python train.py --experts_per_token=8 --router_score="softmax" --balance_bias=false --lr_router=0.000588 --norm_eps=1e-06 --beta2=0.98 --train_tokens=348700000
Below are experts of layer 6 (counted from 0) of a mixture-of-experts language model. Rows are named router (the router's row for the expert), down (a neuron's output weights, with its number) and show model dimensions 0-255. Each number is 128 + 24 x the weight over its row's rms, rounded and kept within 0 to 255. Numbers have three digits each.
After each expert's rows: "comes before" lists some tokens at least twice as common just after its tokens as in all text. This comes from a sample of Wikipedia text that the model never trained on. Tokens count by the router's weight.

# expert 96
router:105105125151155098127154096112128157167121137105155156126128114120150102138160140142132128116112140123134143138100102146130157101123121136127159110116140079074113105142163092147172063151163112138144127088129102149106094097123141116118128153112124120130152102093090153159121163084110079129112116150128110092124134149144140094124151134127132162107113138126118140112149103130148122140129141118165139151154096099109108142114107141151162086116062120138154088093139085110133140150174109131080112134090157144115149124156113106108125149166084133130110096110127174136095117104114094104123166140098093130170133169112121126098168164130163134141149172124138111179109128122134076138079164097090164091102147115133108149142131109101123132156118163117123095148135098101114151162111126
down0:136102143093115122122117139152133145087148081161151149095129148116142128091169157098120114155137115079152136108139134155073126148136092121135124142127118129154107142143124102129144121154113152138112097185128147110096127139129096177143210148106122160149111093148107148126147164130121148139137128158130157112090119113142162149096133096142153099093167118147108150163133162102140095129151125122119135156114190137135133145154129150129089086102129077120143135172098095137127142144072156134159160145131138130131136087164165082131135094112116152089127096139168111081138146150142114116122084122156157158103139114119114134094106132148127145097150089134128123126125134135150082120098145101138121091181154111098090116108103149133102095121138101106121162118153138130096119118153144
down1:184138147148169175114134147191163130109136156132138075116161126105114127132163075112117159151129110152109143133153131112133151139130123139129125198131123114127151116124134162108132121114136106141121143107132113177113121128075136111089142093180120194123124176133117121121159136186121137103090125136143087084144113139144132132140115122108097120188197110121143131135145181113089136124120147136155134114137123107139093138105091116163119174141158150154152143130103136111123149138094121130152108136135146106154130142164158103158094125142142110167117122127101124158122147117134110125127123120087112145212127116149124104094104154119099161132149132157116147152115138118099122149113138126149133140138112129115075152150151115110144105104180127132142113143074125119133108087104108
down2:133178096139140135100153129132111126133111151120129093125082127109146129145129106116146147114094139098116118106111158117144156125123132173091115051183111149124136159160125136131104129104116147139149095125093091134150123175114152162120084130151088115133126100119136100126126159136094119137096135120153126121133110131080105094118189182109109127122139159111128139135128117138143114124108117102185119116119065115118113132161137163123096106158165168160127103152144136148101148148141122149112127138148140157094142123102129136171126159124092134124112134114083162096161120095127155110122145184123130133166118131148129150139156096122115160141119162164140116140120170170152149107136162134137086137124132102163145105122127114116149084170097128121080126191102085147081161138140134
comes before: " been", " a", " be", " not", " to", " an"

# expert 192
router:143172126158153164148122151078127094092115140147069115145100145097137121127124189130098114132106113113126100106165119100141131101107106116089164119128125130102172116132152115145120104099123156171150135143108113118173158151122131123159163132139150142104103166121172157120097101103136139118121121085141140174093132106108158118138113072134154100151102141136121123126122124127108155140120154171127125157135130156128130140148148130095115125194090141132108128101156127116135162166143137130098104154138132158115176134125136130146122101127185136126101158161178133113137107107097126129141126152099145139138176171161139167162088094134110091166109158167127122166113073130149151154149093131126120112093163107139087122116148119086139109114096159100125132138158126129148130093131106
down0:131151085113127107120126122120117173113103095137153159112133121167160101117110085087129183106136104148124096138124098114135187138163087101149133105082145141161116104123134116137127144142136121152129104106151098142102117118155159146075140163108135141125108157133135141148161119113148145136131114136131145114142116133108116112175064153183146136152138138161138174145128165093126139114108216144157119148111128134127149144117094133099100134094120094145139161190117115140086168140092119145070127116123134109108136111114155114128156099149134115112078100156147124160105105107101119166103130125147087136141138142088108109118134119099125111154100081141088107100157087106114105113143163157137132107118092109104108162143140151144140146163131111123156145140150101115141145125145105
down1:115107133113115155120120087166125129091149149122121143087129116085150134090120178118140087107115133095150140129153106125138124127119126120134113116139131065149122078137138126129107128150104101101143140135098170088107120109100132147145144116155122122072113113153146114132154151119173143090146102147105149121113092161122102165115158137178176112139149115140151144146145120173122097089142165101103132125108150124133100136139161131110118124072141151154122108117138155125135136097126121152107146140124109181131133151132129163088118132143122184106117117141156139102116107113144153113123095139103118092150122101117136067116097117116131122134093138113108138134146079102120117117106159140137112159069147115130153132154096143115133104168040166100140066132139129097158181121163131
down2:140117128178152102133160126155131109098160169118166122166174109072118119112088131103126110115153136156150123139135168090138150119130174163127105157121102136098139146077154113163127117094133129131131167174181166162132117102078133158116133142093146095148133164115096096109138076129115114139118168133132127113141119124105127139175157128094133174120160089126139144105135134122132120157113107156096120114101154147115136122147171121118129110179120132141156091147131146108107164121124156132128088131070113113098163141123111126095127095146124143119113137158147119113084156112148134150128130117129121141175094102127106139112129091119111156130150159135125121075152102156124115145142152128132171094095135137122149079103104135094116146145080160111101126165136097093157093110123098
comes before: " |", "ization", " than", "ized", "ity", "orn"

# expert 115
router:121142148163119098142113125147130118126107112124104093096097164125134142131122112141080130119132144142125131111130110151113136111122118078100127099105118141129133130153116122151083156099127131119134140122123120177168146171149104099142115173116117159176070107125167117111147123123152129147107092136141085132114069128104172112175151165164104135128123111161137108125143136138130094097152125131129141162108166164114179135186120115111121133154122117124160110148103080136107101129101149109128110164156163116113125084149093132152121134098108083140153135086144093132100102116114108162102124115117109137131131109130171121170140149107142142140112141178159123142153113121162121129136090114181093111094106095162110149156149146154166160079133149164155180136141157078153134144133105
down0:119098130115181115119074129130150151120117115135118101121151124112143126113109131125132128151150093148158107126179112090164150123070163146104162137093124083132118122126141115134131162116119120134121097117200157205164110141144124094176132172106144105129099106127139098132134142117089151084141101134126131119167135109154162122081117111155163140133134141141132161186125128133128133121196119122107152122093107162153184114064100098122139161144118142097144175105130105138173124109120133124078146094106120087107108138141127098100097138118184137131128119128117141118142152100144093166127116126146099113112104134156096096111131117127114066132119117138120101120168134138162126120121147144110121124107122081164162116139126114122161140121116119128162144109152152112124120118133109
down1:135100127110123142113131136106151169165106143107115160141108116112106144120122075140063142114163131115135165145127140131121097178076154111126128141075118101130152133124128094152140066099090129145119134082149126123176133136136121086139131149174182134173088125097099111095132108132114124128106105117108153100158109135108119144111145111118121113135140166150117171106144110123090142129069131113089129153156117128088113113111137125141136157162166135161110161140105153174116114151134101168094128171095133134129104100102129102155172111108124124138132108131105100163154146114130135139126138082114159145156067131154119092148145108130107139134143167116138097134165173171108123112115123145104114138105095138119167144106089107141120111119103108120099098172141124121135082118141146
down2:140117100116101115103120092124101094133118163164117069141161131103138121084124100161165123124148096133125141118139133141107102099162159184115117113096132129141112107145162133148138157175125071103098094110128124115094147095062091138160094092119180103124119135109112108163106199111121152104151141125129149164130128119125117122094119106125088133130155131089138063091117111118136131095139136128125150141116150105135112096112113142155135165126134130162109138151143116166163169134112121130120125135076123143121076124159168119114125117101117135071060072145109068114109149130174141108093147134176101105132123119115122169114146106136135133132121116121108134076142116152161127114123132091139146119145149130156136122118120132124156138128153138150119146133133124131124164136119097
comes before: " |", "ah", "or", "i", "an", "ian"

# expert 213
router:175152157148149067132117098101103141089107157133104140149102149100076122133138163157161138095114139089111119145171122152126145187125123109091131143150137172118136093111165120109134123126153164168140156141109137119148097146146101155102090111139061129129120140097126111122087130140149099111119152150142127158139154132114128113149114143108141160114127087114160152128185124125110100158075122100118128092185131122142129106125108127114159109120096155097132151135115115160125094125101149158156113131124142122161071136145150097128137102105143120150130129148135104159136117096106144119109143127101107177128147133089130137117141096154140120170142137141111131124135132158141095061163086115161106117089113173136127158124137147070141124140154117118128095161102114126146158140168107
down0:138091128145169148125142078097117178087118127120136111112101078128179125116133106116148145172124161125148130171135097186207143147129126152127159102131121144151160130134156147104140110127129146137117128111132114116118110127119162104137081144118134153155104164143085169108113134120126106117128107110124119086122136126142089125145136129093072175107128107096148086158137149132168129132092141106134128121143146141116126141178111168157169146118172136135154109118093117137129187136124127131128091140135136119130137104118106114157121106115084139118141126139144135130152139118133147119112153137172158124122124176130117115131124192140110095128119114125173167132082130125122096094157165124130160157116128148166148084125138161146078115107139135137103136123167176126175089170117102
down1:148062121092121128120125142100143148159161128129100115112137117117090132114102141081188137126110115134121116104054147162090098141091135145130116146169136107156115135088107142109170150156105148124098139121161156156156134084106158121120140138110133111171088150128130115111146185161140136132108131095159114137134156145159112117106123091137169102170134149104123125117115155142142142092088150167090102126159170123158130116110144124126128106148139183141155114113124141107161172120136095122066145100122107146145110129136123155105115118137131125158111133162111120154128099147133129061090110128137126153103140096158128112131077117136136162155129108112163116131128131103130117108127116132113104134096161113113154109171136104136139128105083143171143129117133101176092112183099141
down2:128132115129159126114063102127128127091120120092155147163102128137106142113133142158086103107130123107137107104141099099090104146125138122157139153124145138097146185099125163139106151132131112161120157151130117089132124105131183120103064116126100113110094120155115091166118134107141133120165161134137119113105144146087149104110124130135148123100087145120153101132112098141098123148083155144090141124147151145108142107100140094079147107121158141128122182116142149101164130111155148106130077109127128149111090103150098172159126119106150156105151090150147102110120104117144117155148140112132150150103109114113087132157129143162139124110133144082123184130144140117157110139179128102130098148128135174167148097156149143105152097179145143101118117146088193091160136148117129
comes before: ",", " (", "'s", "y", "er", "en"

# expert 59
router:113115120172165088112111112141128096141099142169161155168152140154143118127109098130155097072133109162090169119145139100123111164100130144146131133106128127128156150164160156105108123152144189119110071146120076099112168139148077160095120105122142122153145127099103140115114160149130114115126122068140116137108106186089121144160135131133135135158126105136137104101167136161159122149144150121128122112145148147135105114108107135086167089124126171107146122141116144144145090090124133116122097122152113159125123140127123119138191127126153087166147087121136125107102117107127157107144104146144157121150142151125100161148117154150133143083134109127132137162112175119120164167120126115171110132153160119093134109136125118144100086077141146096145105128120194147120122090148118
down0:155101136138120128122102123123093136122170072127159113106189109135084177128124150147097110127128155127118119136109091145146107158166116139126113174125126121155133153128108135137175112125147103123131130150138151131113123139127118110151139136115096151110122167132105142114126132111148151153130086136172139137089128084119138145141127125153149123089168146094130225117125154112154127124168159115080109069131148099116117127143129142127103141141134094120120127147145092121091164113125142137118174089049108124095118099147134132144113100157137129101093114148152133115146155122147140102134088100133133108117122127140163127139168141130125091113064083140137098115160134136136115125102081178146140087117144141113124097132091163153138160107142197152104118148129125141102140113121157
down1:072135129153099135125137142143127163097116145117128112136120137092160177130165114149108156114117164109100115138152142114102136122129083148107118110154115138132158147120105113103098132117102094143102143161094120105124130094119126135113150129160134104153134046160135143121146134156169078133095139146137138129160115132102119148126132103096111145184104157136125062094133113092109153110152140128186098110133122145155129111165149100136133119121115153081063084144127114136147098136145149142126113132099109123116149156104153117134115126099109125134140106123131160102110194121112149141134166139139127139136136123123124147060102149103158139150130166115156114149071114142150090127125144080080151152094149109142153141142119083138111136113102097088111141157099103104153147169097122
down2:040146093173121163160168112137121088095075136113135147144093093123113123123133154154078123130134146135125138145084139107106141120091134127147136125160099138111171123121119093117101093136123135142076153113104153171145113113111116115111128096137112147115105133137151154132128103175139120138118119136123168124156118128103104140153147098137132152139117154185117158119161126115092161128132132174189122090161113103168117140154131117136160108106123141127125090151116114148115075117135105115131153117136104109130124138114147108107132177109123117124106074130135128115167116133167143109155123145173160142130168134140146149071153113094188136154159188145116101154095131124158138128139162148104165163127136161159107120150127149156138117131100104111169126134114137121125136094098126
comes before: " of", ".", ",", " in", " was", " and"

# expert 21
router:127094115087154109159122092151127168151140100128124135186140107136114133109103148106154136137113126127140105116142089087157129159153134135145122139086156115096171092110141128127123092126156145140151130126152124101149093121153098147123132158156115110134152131192099120134102153114138128104158154130109123084100115139166097104107156150153076145130107068161154175171091148153059113085139162101135130130127141138084145158114159151136102110125150135146144092103135109157107139112164139171098107130154095113129146154116115143162121117137121119095112086123126108125130125136125140108145127101142138138138169155078112111123155162109155111169132153087167130109174150140152159164155117106142169092107088136144110130114094159111121092115116138126153119147149098144143131159107148
down0:149121134172132123129122099093142131123155137086172115088153152157118125176149130147136108126074117143112135096117140106185167103106174117118158103099141158138130134086153114075098125092174139120154144103117101157119130109117136146132139103128109150125176145126146147146140121140144111121102110119143097121154176191139151125095140093124111111132203131083118111103178154146129117122135110127106103093134186090136126127112125155136113143151129168148104144147143143098138144119105104133127145129114167105138153106136143113150103117162124135159126141132081117147128178121133139167177156161119080134160116094155170148148141123146087116128116128149117123155112131115170154177084194129100148127141105131116114108120131140106120148147154104143153131119094141095117127130154143
down1:149100123115144157139124132112112141141098138144117120143138157164143166126155183200115145131125091132109143130153127151082128173116114119167135121108079124146132135072129125146144129133153116171154090081103154157134124137166122110123125151127178139119151164130123118127139097152126125123123119136106193111136126153120113135166180116153108138138214114148135106153127109174110148143075160111087102171139156123163113122138090140103145146157133059110154133154104136120169121149130144138156159129142143139171126111110133151100153125107111101141114138180128093112128110113131113172107139147116140148155137145108095091146130149112109147149156086147119117097049143116115117128116109146129130114111097129086143128123152159106113129155153118121152133114109117147138120136081123
down2:113092117110122100107139123112101105119118142124156092133122154145135111142135148182131107114133077123105137131137166135146104134155118117136128120094136112155154118086120121113093119100132102169125130089100108163119159107125137083150140130111131196147164129068171090140111134146137105113109106141126118089149137133152149131135116133149079114111224109147113098131149154170122119116113105120113140129154106113172133122144139169140127153153156144114129168100138113098127153161095098121142141146139149153157088154088134139153138128142086163138134144146157116162151107118169098118141101127138134128132077127153157110102144134124124129116156110142111127184053143154137161148066143091126133153099110126114156126130145135127110151125102138139155122137062103163152096113140143
comes before: " the", " a", " his", " their", " its", " an"

# expert 221
router:088088144126116124158104086118127135131115092126109129139134140148145172156142107133107136178154140140121129163119111147185133156133119144120165135124102132084110153145178093087132134141120123139134119163126143139111082084132150139135131128125170097087111139154168159175087141108148128138148156153139144106137132109154099094110138105143164132131106148145167119110133090178114111094100143136161142158146109142176074105140165080156150125092149114106140091148152162165115106105124129138093154123116136139131165135125099131137140128077140070161139141114097148157136165098141141129123138139121128116131154083097158150137130152122139069115141167120142113094174130150100108130144100114141115091151095125131152138115128137135116123157154129076128157147139156150073117106100153
down0:161119097162097125118146169135125115152140129154146166146144092104131159107122144091111151131123147126117141147135116084137129120151130139129131206162116153128116091151131132113098144137156099113160081143096120136107115159136164140097114161129121097123106139156152150135134102132121119146117110130142127143161149138193141166129126097109116195123121147108122164159161135144129078110124153074135138091071131146132159113139126165119089136135131124084115146146146146109140131142120084111148138087139119154113153145109164135136158116129090153137146144117129144144135106148128122148167107143129069144116156113155108141081135124145185131171143125190125142107126117177137116117101143123141183104116132129115129086088133122118125123135171121061126146109109125164104082141154175
down1:095104119148113161126154124063121093138085130125122122125072102144176117142134119126144126137148152142123113170120124150125124158140131165108115077103105089145151125069138129124158153125168139128110114182137147146135095116125099110126134106117125191115099132080090118120118139137091168155079113178131149112117134096145134120065095100147130132104130139123139121096107110166125135114133144122149144121167104103162136151134150130122117152084143118105133094131146067133118138146152159089109118155115151156116103139114130108120112124137121151123110158111162152113087099152147133136114155122083101190105137138128151152128135129118176147108115147107091125140117138125148168134135162109140138111149091124131145155179131136140105074109101137087146149202105155109143111128121110
down2:131120176097129131107113093077114142084135118151112124123117133125090129130133128157119123104120061104090132124151150107143138125115139132117125080122110095119099142174114136124142101113149106129121127146109113123113130146131137125128133105147118122148131124122141099118130140134144091114105128121097128129125127106086143128139153160142127068105234161143118142125110134100101114126121132120099102160161109111117129152097099119127145106123122185138127155119125121132104126152176134156101107140092120110156126101102138158142134107142162090117123098133184121103129145098153140111084139139118143160157141153135118136121105147141120112112143167119175082159142151113137171151028147134131115126114112108120168198174108130145191126133119151149173083162116131127110129110146105
comes before: " 0", " ", " 1", " the", " 2", " 3"

# expert 4
router:101154097145098122120087153173132102136111124174110172155111124113126074149176120121143081122153145126109139113121145121084134118110116107135144137146146142159124144151149121088145142085093142138135147134144094086133114116172152167154131153185130136102152148115127153147114113125129139095080129074125112145158116144151143126143146145089139115137105109138085110161110125142152125112083137153121101149141129140130105089128126092168135181118162109133145158149123159128086097152133135101107153122147144088122145166141129121134103113124109130126111148090111112150122092139096110144120124133129149112097133163157158133125156085093118158106116100166090165134143156104131108132144126152131118080147096145160121089110128165189146105096154162098084160139086113145164085131112149
down0:122118123095105091165136137141091124080164129102156185085157087111109121150136146124127171101125084132106065120122151123129137144130120151120114098130127133139117102161161143096095097150167116126081121146103125111118109117167163084152163127116113169085123131145124132085105121137112121158135127140123182129123152147127108112102163136161130144094137168093188124107120161116107142076118137142088143089111069076127098099135057125112129126137110139127122134135136121104140137133132155134137142129191139165125112093126117119111130097125139139151186123155143125129123129141097105123137081156113129093113119077098094137126142141144119123129109107133130094116133153163133138132125105081128165131127124158137139152103105131125114129098170113155177122120125135141091167135095139
down1:131120136148112154105127135126114141144130116094147094119120119134195149131127125132143124138142167127149135161124144162152110164149109128119171131156124097151149080120158121105098172145101140139109167125145122143134100143124157140127146121104168180158127114116108105103145135111113137128106127115153107097145124099133125098086099144122134117120081131150167115086107157188093102115121089149134105204127157124160093110126139134091143141112133134173127118163130136141116131156144162070131117143133152129120133129144113083115128132097146175124128123101109088152134100124126132116122136139096112117130142141122164172138154111120129110116093150082177176123155134134179137142149087136107139127146141132120111094104097165052109125139139041121127138174148127096125115166100123
down2:122125148163136138143169121122160109109125097136116141080136140083151132141093127149129112129105115168166107133123110164152135139133103113132087148107155134125107153121153107129146110131159136117097077082149134164137109087088105144110164128124120137116134112143124128159120143144158118101137129125127127118123106094176137117083123110127168145128037139172134098135132127163132106110143103137102104161079193142120181117137159130071114090140144102125109116129140124140133159134159118133145108083134133089159117121136138156129162137088128147073121118126116155105141115145108114174136142150103147124122157103042140140089168158145116123145116128102157157095100143121135134115162089126150135150129100120098128085150149079120100130148106152124130178153158132109132124135142129
comes before: " 0", " ", "\n", " 1", " 2", " 3"

# expert 12
router:118125175146130129136175145101092125100161105102135140158109111116105122147149133106153164159160138107098103100121094154131180153099156132149139115120192131106147102137113114112149081164125171124119180155107139112133098149132170151166108129101158138107131124099118131110095123087131146097141131132107122112173156163123122113115144143107109160113114102106131160102158145129153124145109103116116131130108168121134158139101141086098168171112072121173131161113072092102128167137170122124113094147120132140092108105129142103124132156122099108126116102142114101162110157178126084143127129129106118127151111149102099117116167150140119125128112162119126154152120093130122102107105170139125143098102143131155085152162151114119162098134134088080098103107120095123132135121092082
down0:165108154091133136136107132106143134123124119135153131155099132185107133134149101154105136187107123175133149108149108121124140095125123177121170143115098161133106123136153099156121148111120111083142118094143134156116164126134127129130117113109117085165150137142138064153162095108151103112100116100118149120136133114109177102121126090108101080120090105159100115141164107135110144127113104152124133140127079175095131061148088129096127106128099116123140170103154106171099165129087160126126172102141150108117112130136134133126124140123142135112110170160082112106131168144079134126189145101128119121069069120138102121143095133116121160173100139140113153141172150110125144158146160121134140143111113120118132109172139109136111152173159130127105142140134142137120140105102132
down1:147143110121129119146116143114146153135093118119107155109133079158152115142158116085135130140105163147125115124140106120143107114138104124102103169130109155123065164119139158176119135122143131170111064095128129137091142117147108138092116124142155115174111195151130106124164113139182137156128135136128104140154124140091151162101149108128158150119116152131126099118140132103124066086122136106134165145118083147133115150149078150130100063138177148136147126112141145172166143094127114123144131163164087139097134103127138144125128090108108157156121128148131113117144141128131117169118126143143117157163132076123123101114093152104146104097085125156148149123152100121119158137175108108106141130140140141142114089104152184111117148140102093155127196142094119130156156130144141
down2:048147107098134108147150107095167155111156119138067110163119160129106097149113126079127142155146145139132164115149095169154090123129152133122129102125139133113095094101172135112163138151123106125097147139166132102114111152105197158136094102071133130165141128116126131146153104121167110161111177094113168127166114147163134115122122145142150112191116103132118099104099105096110123136133165108148103146151142120132119122135139137149143076108154137125121119159114195103107099110146117168092151124119131128111145101122109131128136136122111160113131121168136078103094118128147116193130129117150143109136121115116190124079127091133145108139132154131122116103109147072104129129140122134131142117120111108175116151125151167100123120128137150118127151124099116114161120129126158
comes before: " a", " the", " his", " been", " an", " two"

# expert 130
router:129109123125146133118094091145111140093148137115140116139141128107133159118095142120116134155094110084105103122119093151129123177105121126137160145114143147102105105138114088129126112163141136117130087129151134097145107122158087133127102164144095107102170115117067162130096114118136121121142159166161106110091106122113112114100137156089088139097123092119138170133088160143106145145102142125170134142140133143131161173118129119143123122088167109157129127129151064092127160136168138171162100162170115165122141130131115123163109173130088152107139095106124161111130160124179151141116100091125132095114160107125128131115085151093131135147109097109146163090144102101151172110176129133149148134098086108162127127082145158094155118108102112163107109102157132136145144165136106
down0:123144114133071155151179108162180173145110119160103119161131119137136129145131160129175158169159108130106127093117112141104139110097105088138159103175089136127128140079169089123158114128181110118111122097088117163110108141150144185170124144113165118120168118164101149152126122121065124131100137152150097110147119143135117128139084121146150164142170126147127145164148125138112124132144124150134116153120114167130147164126107123149102113168122097116146120115135107108090144165141126129122176126129110110131134104100133135143099093119091130148116111097144135160150138136163091134087123114114138152133164101172136132078169115099143181168175143119119151145164121156144149121136114152144142123107128143097138119083109114133180140150128129128135163114148097137133115110159144
down1:157132142144138193096129140146125114146126136121142111131119113135118132136119125143131177127133114139121173103071104114102117129161110111144149146153110157142090156106166106107153182147146103121132113113136120111145126099132110104192152110158124168145146131086102084144104108156139125141115151113163092142181134150142120173105128111138107134127085107123065151144155114108120101103155186070148128147151088145082157152134144142119117097138078147117127106144098165086150150125106100149114154111130147116101110155115095138120124135154140097079081158102128140132149085089079141120137097165105125120082119130156128095106135117122138161130154153156102125134101162135115136147136158106105147138113126134142128134099126059108136140141117146136128159135100142128109127163163144
down2:151120143125117122148131130110154188107146151130151123122142157157118116099125113125098143138147143142104117118125099130104145160099126155154143103170153161147105140119123069190148124151108133113102136109117118074151120147109149165134124104110135132074123122116136160171144091128127140156115139177112091069086163105110121132118132115101129141108137159099133212102124132119072101114132152152153115123108178140140159107099157113162116126159122104146134130094120132099086175131157139169141109098102119125146147109103122146097090118134110116162114107125138171143118094124132122137098112092160115108144152132120082088075136129136128120136135171124182092117154118101164143122165117087163129141101103117096125125127132136110151128119149127102143122095158091121153123143125173
comes before: " the", " a", " his", " their", " this", " her"

# expert 128
router:125134148164104060122110126085139118132182157124097092129140159153126136151124119128122068092111117115134135135130142130101133131108105112107101134167090123128103166108138115143107118142155127132104164104120126130111153121162117107077096133110113112157100123119124125134127143130129122126118104100082107108129120164142105153151136080161105136090174099128120078135119121150092110152088106141105135124150108119119146143140110133101148110104098176098145147175172115130151162134077137072100108120134136095102141147153109162091130109139146150120120134087137145140109126116180108134129105125113141133167129140094099133123093154107139130158165151125122172159127114128093125144114108128133158168111153111099102133139123101076091135123142084181158088128107138124071122084120185
down0:136150145102139164114122129110109144142134131111100121125130140057105107167108165171128130131148134141076177109169159113176139154145119093125153119127171111117127123152138134140131122189109118107146128141120096169137080101090128120152147169089078161140145135110131157111147148157135092119106126103101111141149138174138134138086134136123148151082100101103082116145110150126154127134108161104146185129140085121167116147108135104091129123139144122097127154116154114162125144104144126111125151159135162109140108145136117134085064126084137141122074141119135145131105135094158132171108145142130099116127116122110110170151082075081142131144111089134106163130119118137108162123134093101173141163125114101128117130145121133125115120164136125161096107147140125105133133112124189
down1:125089133123107087128143121110108142136152098157147089125133168135130160083118124102143150154071128046106113124112117093126144063170072125132181126157088125151137105088126159149164152151133103136108149132201139142095126139112103089149142095146133133099129133094112127153132122092107132127134126104126109141095147076096097138144186144151076135127097145168139133119082138165098111157105131127126153141086150106111125131154115163127105116138145125134136125114116125110145119127145142101113144141160133103116110129105107102142162135131131088152124110128115129132132108103168121079133122144114159127120135120117146113141109173071127125115087102146158136119121112120120131184138137149106115091117154156139162124082149137158137136124140152145131132117128160121116153203125124
down2:133137123169103173107148128106145144139130126140130137081106135084116122154138143130112169134135122156074147098138132094130150169167090152123161157116152182168158146160099088140134151163087149144191122135125103113153122147149126123123137147165144152118138143139144157129124139166132092204100132124145119192139141156141146157149124138144126109126162121147099179155089174147150138169122120119121116111129129159112115123138117120144069127111141102110129118090121134140108116122136126120112154130113113160107146129114161133125077137092122092119108135142116151179164100110116138157138132127167139119122143140148101127157110100128134166139152101153165065113132106105119121101120115132106155109168117122085116128149153158122136117151090152116127107114139138180103106169168172
comes before: " is", " was", ",", "'s", ".", " ("

# expert 151
router:114128122124094139098171119089136137104125140089106129109134097154145163157126126097143107127120156123170133140076164162147109158134105123135156146151082100172151150108140131114127128147095136131105162168122126134134140124154114153093152132091158157153120153130132082151123101096180139167131099121125109127123107105149105178106145081166115137111094122091138111168081131150125069132081126140134133136116158150102114085130161112094115110150155102138102100138089132145094153138146115123174144158105151107153061121133119148123144164122140164130134131130128126112149101142126126125139152158161115127105088152096154133106120117080167093149120120118109127108168137125104092135149120120103148078141116107122096096116116157110151090105151091142130157140171111089122119158085119
down0:133143110146098117108145127103102090151127169093128146128114121129171127130132121102125132088120142108128057124115126117096085137164101183138096139139145111124162102149134146123118119135144117083128111112150130130116128182169111106145146110151113150151127127098117138138132109098134106113135088102093109135127096125155109123089125150118111116165126146187115103129101096161123141143135137127158137123171058157105129133135123109099139142077136122105130143140149093134156135154116128157100196147145124173117132127142087136138142150104150106161089084127103117085104124106120144102114161120156174117108105202122128140112073137091145103110081135132132142130115159112098147160180133151157096130122101094127101151117163153091128096116111114171121143129098129110144148141130094
down1:123089140097132115110101143148106111095104174132140134101171104113150121097104109122112112063146127143107116103139126121167128114097115119106119138137111116152103129146121104138103132133120155121128073151104135108118130119113173131132113131145171122149090185151149150116157126148125127180140175144141133140127095128139149140136090152091186111118212103152131134135133142144127156101105136150124152085147180146129121097111135130134139103115127189079140127133124118195090075128136118112120150132116124161148123161118135111125117153096153153121138124118112116104071139099135150139147130129123101077133137136108117130144103119155129132118108134128146101184117163146155158118052151116140134134089122085166136121127133127104118153131097090113179095147110173149143102113121125
down2:122122141101147071105106190091152094111128128143141117148125167169087086071188143103100131134099160137109114109167129114113074117104112144127131165138108129100119135116104125149155133107143104153150111112136121079144137154094116153136146140163116118194148078115127136105130152107118073104181134125131134160119167182103131137140149142106117114108130146169114157107127077123134145128149102128110163127150100117148133181101091183098162102136106106124124128146132116122165121097098146186140120128135124169122088122113146118112119105137127109109115117121126088117156117121130120100185102136146106082110145114145139104128114105096137107133144165089176091146121131139136106124127100129125121128123136155137087109136149162139134142120139132106107082109112126136109124110163120
comes before: " ", " 1", " 3", " 2", " 0", " 4"

# expert 166
router:093178109154116127092136110103140119142158163143159143177096164144173105124096114164155118131127114136115103094116125128060151117115119100140111139111126138098140173126175130126145117151182161138119132076071128134110150102161140141125119138113123113133179172166143128109146113142153135135120147097129125077195107119066102106164084134136125119133133070130147102163109136118154174153081134150143144153177118142140125127133118157153152136148137157133108127155117148152108094145099141097177112163124116125154143154137109139142147120143135105094129143144153109109147108096126119127112135159105115113136154167119108125152126140125123106133166107127143134145136143113104141133140111145160122106163105163117090119115162132096080121116136094104135142132071120110103110075146100
down0:135119149151108135090093117119160106096136121118133134104160171121190121112153090145152082174117123155100108125098142154139090114112084151149106144119107123100088137122120116135116121121116103159144119136125138107082154101125144116152122135123163127127141122153113134116150099161152117137128135124098102144176157134161155105114076122131115107120139179103104156124122115125142161144086095120078094125170147121072094149149131134104107135139149172100074098140115093111109125140100107160130092107137158082118110143097149122149137148163123123084110137183098151155132120098106128164140163152115123114113132174142104141159121125091129156130138122104130189099131124084110102144115079135145097132114143177104116149129140169146121137158117146156159117134113090135084097145129143
down1:138123124160090135138129146169146123160165126109127093105136110079067192155131152148120151106151127156118148137119087117180120122142139162094166125127152167130129132102112138087172143135136125128136158147147177118124088104134135111163109126131127120119141160096127140137111140131147129078135150076109113121143138129192242101118140157099113137095115136136125166125129133136159148130125145126101107090120180085161140120112128152116096104136120117156135136107151099117124108116114111121118153078120148080123133150135144111141112162105153126128110168139135171134161187113161153162119115122127127125147162125122161166111123109128123119146126138134125109098137121108144093144120142109139090085119103155168117137170098165145121121136131123099140123161116164150119135169116126
down2:143124150123109118158150157166117117147134102121156124088129132103136141145100107150093164144133123132094111109109125150191127122166153156113157144104153129167158079144104149138153141138139105099103136092135125168124108111131150133145154155126123156119139165112125139127197133135126131134148138115130120117143132116136091123107120156174130146158096151080114178137121118147174114142148080098114099132134144099107139118107091163116134116096121111119186136144129133151123144109088121153137148135071105097163129090159109165146091142099097110101104162112145165106120120112106131167112119157130076113105100144159152115106132081141101131121088135143133128062107107124111103094036130104102144099134122123115127109131125095113128145145169148129162151102124121147115143082114132
comes before: " of", ",", ".", " in", " (", " and"